{
  "normalize_top_k": true,
  "router_z_loss": 0.0001,
  "groups_per_token": 1,
  "norm_eps": 1e-07,
  "optimizer": "soap_variant",
  "lr": 0.00592,
  "seq_len": 256,
  "dataset": "wikipedia_en"
}
Below are experts of layer 6 (counted from 0) of a mixture-of-experts language model. Rows are named router (the router's row for the expert) and show model dimensions 160-239. Each number is 50 + 10 x the weight over its row's rms, rounded and kept within 0 to 99.
Before each expert's rows: "mostly gets" lists some tokens that are sent to it at least half of the time. This comes from a sample of Wikipedia text that the model never trained on.

# expert 10
mostly gets: " | \"", "- \"", " d'", "hio", "- Website:", "="
router:44 58 67 52 50 45 50 54 39 51 76 39 48 45 52 50 56 44 45 49 55 43 41 55 56 41 58 46 49 52 64 35 48 57 48 44 49 44 41 50 52 48 33 59 57 57 62 64 51 57 53 61 40 44 48 34 64 59 46 62 73 45 51 42 51 50 54 41 66 51 52 48 46 46 42 45 48 50 38 61

# expert 31
mostly gets: " that the", " This", " In the", " These", " |  | C", " any"
router:44 42 65 42 45 38 38 56 59 57 72 46 53 60 50 35 55 52 45 42 48 48 54 66 47 46 76 39 44 36 64 50 24 38 54 51 56 54 50 71 35 61 55 59 54 67 66 54 54 66 49 57 40 50 39 49 49 64 35 62 42 51 57 54 36 42 56 37 51 48 43 64 51 34 43 49 54 56 37 37

# expert 14
mostly gets: " six", " four", " five", " white", " water", " coast"
router:38 67 47 42 53 43 55 56 54 42 53 29 57 43 48 47 57 43 63 34 56 56 48 41 52 44 33 42 58 51 76 49 41 77 53 46 66 40 44 69 26 50 47 42 55 48 68 50 56 44 32 44 44 31 27 70 50 63 49 60 40 42 59 40 39 50 50 58 67 54 71 55 52 57 52 48 41 55 33 48

# expert 38
mostly gets: " worked", " However", ", but", " because", "th century", " However,"
router:41 55 61 45 73 30 68 55 45 49 55 44 26 60 38 25 56 46 53 52 48 68 47 46 36 37 56 51 40 54 68 30 47 55 42 56 35 45 47 59 47 53 49 35 53 29 60 57 69 54 53 61 65 38 47 49 43 58 54 59 41 35 55 46 53 53 64 34 48 37 46 40 61 44 41 51 60 61 40 48

# expert 61
mostly gets: " are", " has", " million", " It is", " were", " had"
router:28 60 54 52 57 38 57 48 35 65 57 41 62 53 55 44 55 66 40 37 62 59 63 57 45 43 54 41 66 49 68 46 50 53 44 42 66 34 57 77 37 45 55 39 63 46 63 48 74 53 51 38 37 42 51 61 51 72 61 67 39 50 69 49 44 39 53 58 60 57 41 50 38 64 44 55 59 54 34 49

# expert 11
mostly gets: "hyl", " United States", " pe", " wh", " coast", " in the United States"
router:43 48 39 49 59 41 61 46 46 48 50 37 28 50 62 34 65 50 53 58 61 48 41 52 49 28 50 59 30 51 55 42 28 73 75 45 25 57 45 60 42 52 44 51 54 34 52 57 69 57 68 59 70 49 37 61 43 70 48 40 55 55 61 53 62 41 58 37 61 52 60 40 49 57 40 53 31 49 57 52

# expert 40
mostly gets: " Lu", " Af", " U.", " A.", " San", " M."
router:37 70 43 46 56 34 52 31 42 43 77 48 58 60 43 56 48 53 46 48 57 39 39 47 50 44 48 45 46 37 59 41 52 62 67 46 51 61 44 53 53 59 41 45 54 65 48 75 53 64 49 53 45 46 45 42 53 65 65 47 40 28 62 46 45 40 61 54 56 56 59 49 46 65 44 25 41 59 61 75

# expert 7
mostly gets: " United States", "hio", " d'", " Carolina", " Washington", " France"
router:54 40 59 47 51 35 61 36 49 78 54 47 37 61 57 49 47 54 42 57 50 69 43 47 54 48 57 51 62 37 44 48 57 28 67 52 37 35 47 46 50 70 60 71 56 47 54 58 54 53 31 64 58 61 44 49 51 57 40 60 39 38 62 43 39 37 74 48 54 37 40 57 59 56 47 53 46 68 42 59

# expert 0
mostly gets: "- \"", "hio", "\" |", " Brad", " | \"", " by:"
router:49 48 49 49 50 39 58 55 55 55 69 41 49 53 36 47 47 51 45 37 60 36 39 67 56 35 65 64 47 31 47 37 45 44 38 53 47 43 52 46 36 56 39 58 72 32 63 47 57 55 57 53 52 35 39 31 47 66 52 62 59 46 63 49 46 32 51 37 46 38 32 55 52 32 49 43 64 67 38 48

# expert 9
mostly gets: " | \"", "hyl", "\" |", " pe", " by:", " d'"
router:49 56 51 54 72 57 48 35 54 62 43 41 57 61 60 56 64 70 37 32 60 48 46 61 49 39 47 39 40 42 54 46 28 56 52 44 65 51 43 58 41 60 34 35 52 59 57 56 54 46 60 40 49 36 51 57 48 52 50 59 42 69 44 33 48 38 59 48 74 66 21 54 39 63 29 69 62 46 50 51

# expert 44
mostly gets: "ation.", "ed.", "es.", "th century", "e.", "y."
router:39 59 52 36 55 33 67 28 54 53 48 47 43 57 50 36 48 58 45 58 52 52 44 44 52 29 64 55 63 41 42 42 45 35 75 63 49 49 42 43 36 49 63 46 74 52 63 40 60 65 56 48 50 42 41 67 67 47 44 51 56 57 53 40 48 37 54 49 47 57 53 69 47 40 47 72 57 61 33 46

# expert 53
mostly gets: " is not", "$", " Act ", " was not", " polic", "On "
router:69 52 51 48 63 48 60 30 60 51 61 43 43 52 50 20 45 59 35 45 47 38 31 49 47 43 51 58 42 49 43 41 48 55 81 42 57 41 41 64 46 50 47 56 60 32 50 49 65 58 45 57 51 31 44 67 62 71 46 46 52 73 64 32 79 41 50 43 60 44 54 56 53 67 42 56 57 58 44 41

# expert 43
mostly gets: "- Kingdom", "- Class", " Af", "- Order", " in T", "- Family"
router:29 52 54 53 42 51 58 36 46 49 50 35 45 57 50 43 56 56 61 49 66 39 53 35 53 36 53 53 36 71 55 50 39 70 47 51 37 62 45 55 47 68 45 60 62 52 62 63 54 48 34 39 68 51 49 58 46 56 64 37 48 53 45 62 59 46 41 56 49 57 42 51 42 49 48 43 54 58 44 61

# expert 57
mostly gets: " has been", " are", " to be", " being", " He was", " were"
router:26 43 64 47 45 45 52 43 54 51 65 53 49 55 28 30 63 69 59 51 58 56 45 57 43 47 70 41 59 62 50 39 38 26 35 78 52 45 43 79 50 58 47 51 61 53 86 54 60 62 51 41 50 41 32 51 45 47 52 51 51 46 57 49 52 51 59 30 50 36 42 59 47 56 33 39 62 57 35 52

# expert 34
mostly gets: "amb", " Lu", " San", "936", " Girl", "979"
router:54 42 44 68 51 55 61 61 43 72 67 36 36 51 53 49 51 48 47 38 51 43 38 58 47 50 61 30 41 56 55 37 36 44 48 49 48 44 43 48 44 53 57 64 53 54 57 62 46 47 50 24 66 46 45 45 57 71 55 65 74 68 55 41 46 34 50 40 55 49 55 54 41 43 54 48 59 39 51 61

# expert 42
mostly gets: " A.", " Lu", " San", " Af", "amb", " in T"
router:40 42 42 52 57 49 48 60 53 54 82 41 56 55 53 46 64 57 50 39 64 55 40 50 48 44 43 59 62 60 59 34 56 51 54 50 34 64 41 54 26 55 50 59 61 39 41 55 50 48 56 43 43 52 57 35 69 67 38 49 74 50 47 61 49 52 61 38 66 63 53 55 49 76 46 28 38 35 48 52

# expert 33
mostly gets: " A.", " M.", " S.", " Af", " Lu", " him."
router:34 36 54 55 47 39 49 52 37 51 75 48 62 58 48 48 63 50 34 46 50 53 40 57 57 52 54 23 37 57 48 54 39 34 51 53 63 50 44 56 46 72 53 53 57 58 60 58 43 60 44 48 37 42 33 40 75 67 57 47 61 43 62 40 33 45 59 46 44 71 61 56 43 59 45 38 57 57 54 67

# expert 58
mostly gets: " million", " kg", " ft", " km", "°N ", " mm"
router:37 73 49 50 48 53 52 48 46 51 46 50 43 62 41 32 78 58 68 41 85 60 55 60 50 31 45 53 51 41 82 38 53 38 58 58 39 54 43 53 46 56 50 52 61 58 45 48 69 62 54 65 56 44 48 57 42 47 48 60 43 65 49 30 51 36 65 62 42 49 41 54 46 45 49 51 41 54 28 49

# expert 37
mostly gets: " worked", "ed.", "ions.", "though", "ation.", " because"
router:40 58 50 44 65 60 45 67 42 57 49 43 45 65 42 34 53 41 42 48 53 58 42 53 49 26 38 36 51 56 60 40 50 58 51 66 35 53 43 48 47 61 32 53 51 28 70 54 62 53 44 47 47 46 43 70 40 67 48 58 44 55 65 49 51 40 56 29 44 34 51 56 34 62 41 49 46 77 40 56

# expert 8
mostly gets: "wh", " wh", " seven", " that he", "- \"", "- Born:"
router:46 49 59 49 62 37 50 26 59 65 55 55 54 69 28 35 52 66 45 53 56 57 38 51 48 41 52 59 42 56 46 34 47 17 53 56 71 40 48 55 46 50 51 64 64 67 52 39 64 76 40 58 57 45 44 47 34 51 52 52 70 55 60 51 34 34 51 50 31 37 52 65 49 56 28 52 48 53 44 58

# expert 39
mostly gets: " U.", "- Class", "- Kingdom", " A.", " Lu", " in T"
router:51 72 51 38 52 51 53 50 45 39 62 46 55 48 45 41 48 57 59 53 65 60 51 64 42 44 60 58 56 47 46 49 40 63 56 47 61 52 44 52 43 45 47 47 55 50 54 41 51 51 49 57 60 65 43 47 74 61 46 74 60 54 53 54 48 50 52 46 50 44 48 56 52 57 44 47 35 50 47 50

# expert 28
mostly gets: " Award", " album", " brother", " politician", " father", " player"
router:55 52 48 29 53 37 45 56 40 46 59 49 34 79 42 39 53 69 64 38 47 49 35 59 40 50 55 49 61 68 54 28 40 51 49 75 45 51 38 48 45 48 40 54 59 48 60 48 53 59 44 38 45 44 38 52 50 60 37 62 58 46 54 38 52 37 75 54 66 58 46 53 36 53 45 62 42 58 54 45

# expert 60
mostly gets: "ić", "berg", "kov", "ko", "mann", "mad"
router:53 40 53 58 57 40 43 63 64 55 49 39 42 51 59 54 51 51 45 43 58 52 40 50 54 37 52 64 64 50 55 47 35 63 50 59 52 33 37 44 46 51 38 49 63 38 62 50 53 54 39 52 49 46 37 47 55 75 54 56 48 41 54 47 57 40 59 35 56 54 56 59 48 49 48 48 54 57 58 41

# expert 21
mostly gets: " Racing", " Award", " Health", " Social", " Minister", " Historic"
router:52 64 59 51 65 17 62 34 48 66 64 39 41 48 57 51 52 53 34 35 64 48 38 46 42 38 39 68 55 36 60 46 51 41 50 47 54 57 47 47 44 54 57 53 60 47 63 63 56 49 61 66 70 36 49 55 64 57 71 50 58 49 52 48 59 40 56 45 65 57 46 35 43 57 39 43 57 41 46 57

# expert 19
mostly gets: " Award", " brother", " politician", " father", " player", " son"
router:40 53 51 44 58 37 64 43 52 55 48 48 54 61 45 40 53 52 48 42 51 45 39 56 48 47 47 42 36 46 60 34 50 45 53 84 52 62 42 54 47 55 46 52 56 62 50 47 56 73 22 47 53 29 46 54 41 52 58 46 59 60 71 25 68 32 64 49 46 48 62 75 50 40 46 48 44 62 58 53

# expert 30
mostly gets: " footballer", " actor", " Historic", " married", " Racing", " local"
router:54 65 59 34 39 48 50 53 48 53 56 50 19 60 40 36 54 40 49 60 60 51 40 76 50 44 55 41 45 53 56 34 29 66 61 55 36 51 42 57 44 49 33 55 59 28 50 62 64 53 53 60 54 45 48 67 56 59 50 49 56 61 51 55 43 52 65 34 64 48 60 50 34 48 42 56 43 53 46 59

# expert 6
mostly gets: " white", " Carolina", " coast", ", New York", " water", " wood"
router:47 57 60 51 38 51 55 73 48 43 48 51 53 62 36 28 53 53 60 51 58 41 37 46 54 30 48 49 43 51 69 33 52 58 59 68 43 63 45 56 45 44 49 28 55 53 52 57 58 55 35 37 58 37 41 68 47 57 47 33 61 55 62 33 54 36 60 55 62 49 57 52 40 61 46 49 59 71 40 52

# expert 27
mostly gets: " Award", " album", " brother", " politician", " father", " player"
router:44 73 60 56 43 44 55 49 36 60 60 48 37 64 43 29 52 63 49 45 53 49 36 53 41 47 72 53 45 57 61 40 41 38 59 66 54 49 46 54 55 54 38 61 60 41 63 39 52 60 54 40 39 36 27 55 30 60 46 54 59 46 55 41 50 25 69 56 56 46 52 57 51 45 40 64 41 68 34 42

# expert 55
mostly gets: " (age ", " (aged ", " un", " It is", " can be", " dist"
router:30 49 46 38 38 34 67 47 47 61 54 40 31 62 50 48 34 47 54 56 51 59 47 51 56 40 66 34 38 55 64 46 39 73 59 61 62 66 28 67 45 67 46 40 59 64 53 55 62 46 44 53 53 51 46 69 41 35 58 66 50 45 63 42 55 27 46 54 47 55 59 59 47 48 48 55 55 72 49 51

# expert 48
mostly gets: "ić", "berg", "kov", "ko", ": An", "- Born: "
router:50 64 56 43 70 37 76 51 42 51 81 45 52 60 66 47 50 52 50 47 53 40 22 43 41 48 61 52 46 50 53 44 37 50 60 67 65 55 47 51 48 46 54 42 53 43 56 76 50 47 45 52 52 52 47 38 71 72 57 49 52 36 45 43 47 39 57 42 53 55 53 56 54 49 56 38 44 59 55 54

# expert 50
mostly gets: " million", " prom", " exp", " inf", " dest", " dec"
router:36 52 57 47 39 51 56 39 61 62 55 43 50 61 23 42 59 43 38 44 53 43 42 48 49 42 41 53 56 46 55 23 47 26 45 58 51 43 33 64 46 52 49 66 67 54 43 52 43 56 44 60 52 40 44 64 55 70 46 42 68 55 52 31 52 43 60 47 59 36 65 51 46 68 39 57 55 46 50 58

# expert 63
mostly gets: " ft", " dist", " dec", "°N ", " dest", " to f"
router:49 55 52 59 53 57 44 70 65 56 51 39 61 63 52 40 45 44 57 51 50 35 46 50 62 38 50 40 26 59 49 32 42 53 42 58 33 77 46 61 56 54 41 59 65 41 69 57 57 65 38 73 51 44 43 60 56 59 56 51 62 48 46 58 31 31 66 54 64 40 44 59 53 69 41 43 49 58 43 46

# expert 45
mostly gets: "- Years", "- Kingdom", "- Order", " Best", "- Class", " season."
router:45 63 59 55 55 50 63 53 62 60 52 30 39 58 50 40 72 46 72 37 53 40 24 53 47 47 49 48 39 67 58 56 41 50 44 47 68 37 39 47 52 53 41 56 52 44 49 47 49 55 45 41 58 36 41 54 47 63 31 53 52 59 45 25 45 22 75 52 55 41 39 58 34 33 42 60 55 57 53 47

# expert 3
mostly gets: " | \"", "- \"", "hyl", "- Website:", "wh", " wh"
router:31 57 42 43 69 51 61 47 32 54 47 31 53 72 40 49 73 51 44 52 51 48 61 50 43 45 43 52 41 54 60 38 56 34 50 59 55 52 30 67 35 52 68 52 61 59 52 41 62 52 37 43 58 47 47 51 62 73 45 56 52 48 63 49 43 45 51 45 32 57 64 83 47 59 35 45 54 65 46 35

# expert 51
mostly gets: " un", "- Born: ", " kg", ") is an", " Act ", "-l"
router:55 51 55 38 61 23 65 40 64 57 63 52 52 65 43 44 57 49 57 51 51 57 36 51 54 48 40 65 41 68 64 48 51 53 64 55 67 30 36 61 33 60 50 59 59 60 56 63 63 52 54 37 64 32 49 68 42 66 67 55 68 48 51 31 59 38 56 52 55 59 38 66 46 53 51 49 50 60 34 46

# expert 56
mostly gets: " He was", ", he was", "ić", "berg", "kov", "ko"
router:29 56 47 48 45 31 55 55 31 52 62 30 49 59 52 45 55 60 44 40 71 49 22 49 46 46 51 53 47 34 48 50 50 43 52 54 68 62 50 37 38 51 40 44 61 62 50 67 50 63 39 54 60 46 37 35 67 50 41 46 52 45 64 54 43 41 61 53 52 56 43 54 37 43 46 46 46 42 50 50

# expert 13
mostly gets: "hyl", "- Website:", " white", "wh", " d'", " pe"
router:41 53 45 37 42 54 49 50 62 45 63 45 48 63 45 28 38 52 52 46 50 30 38 42 56 29 44 40 48 62 67 39 55 45 64 57 30 53 42 64 43 56 55 57 75 48 56 67 73 63 42 48 43 44 49 70 45 44 72 39 53 50 59 51 67 39 44 45 47 52 57 55 42 64 46 32 54 48 38 56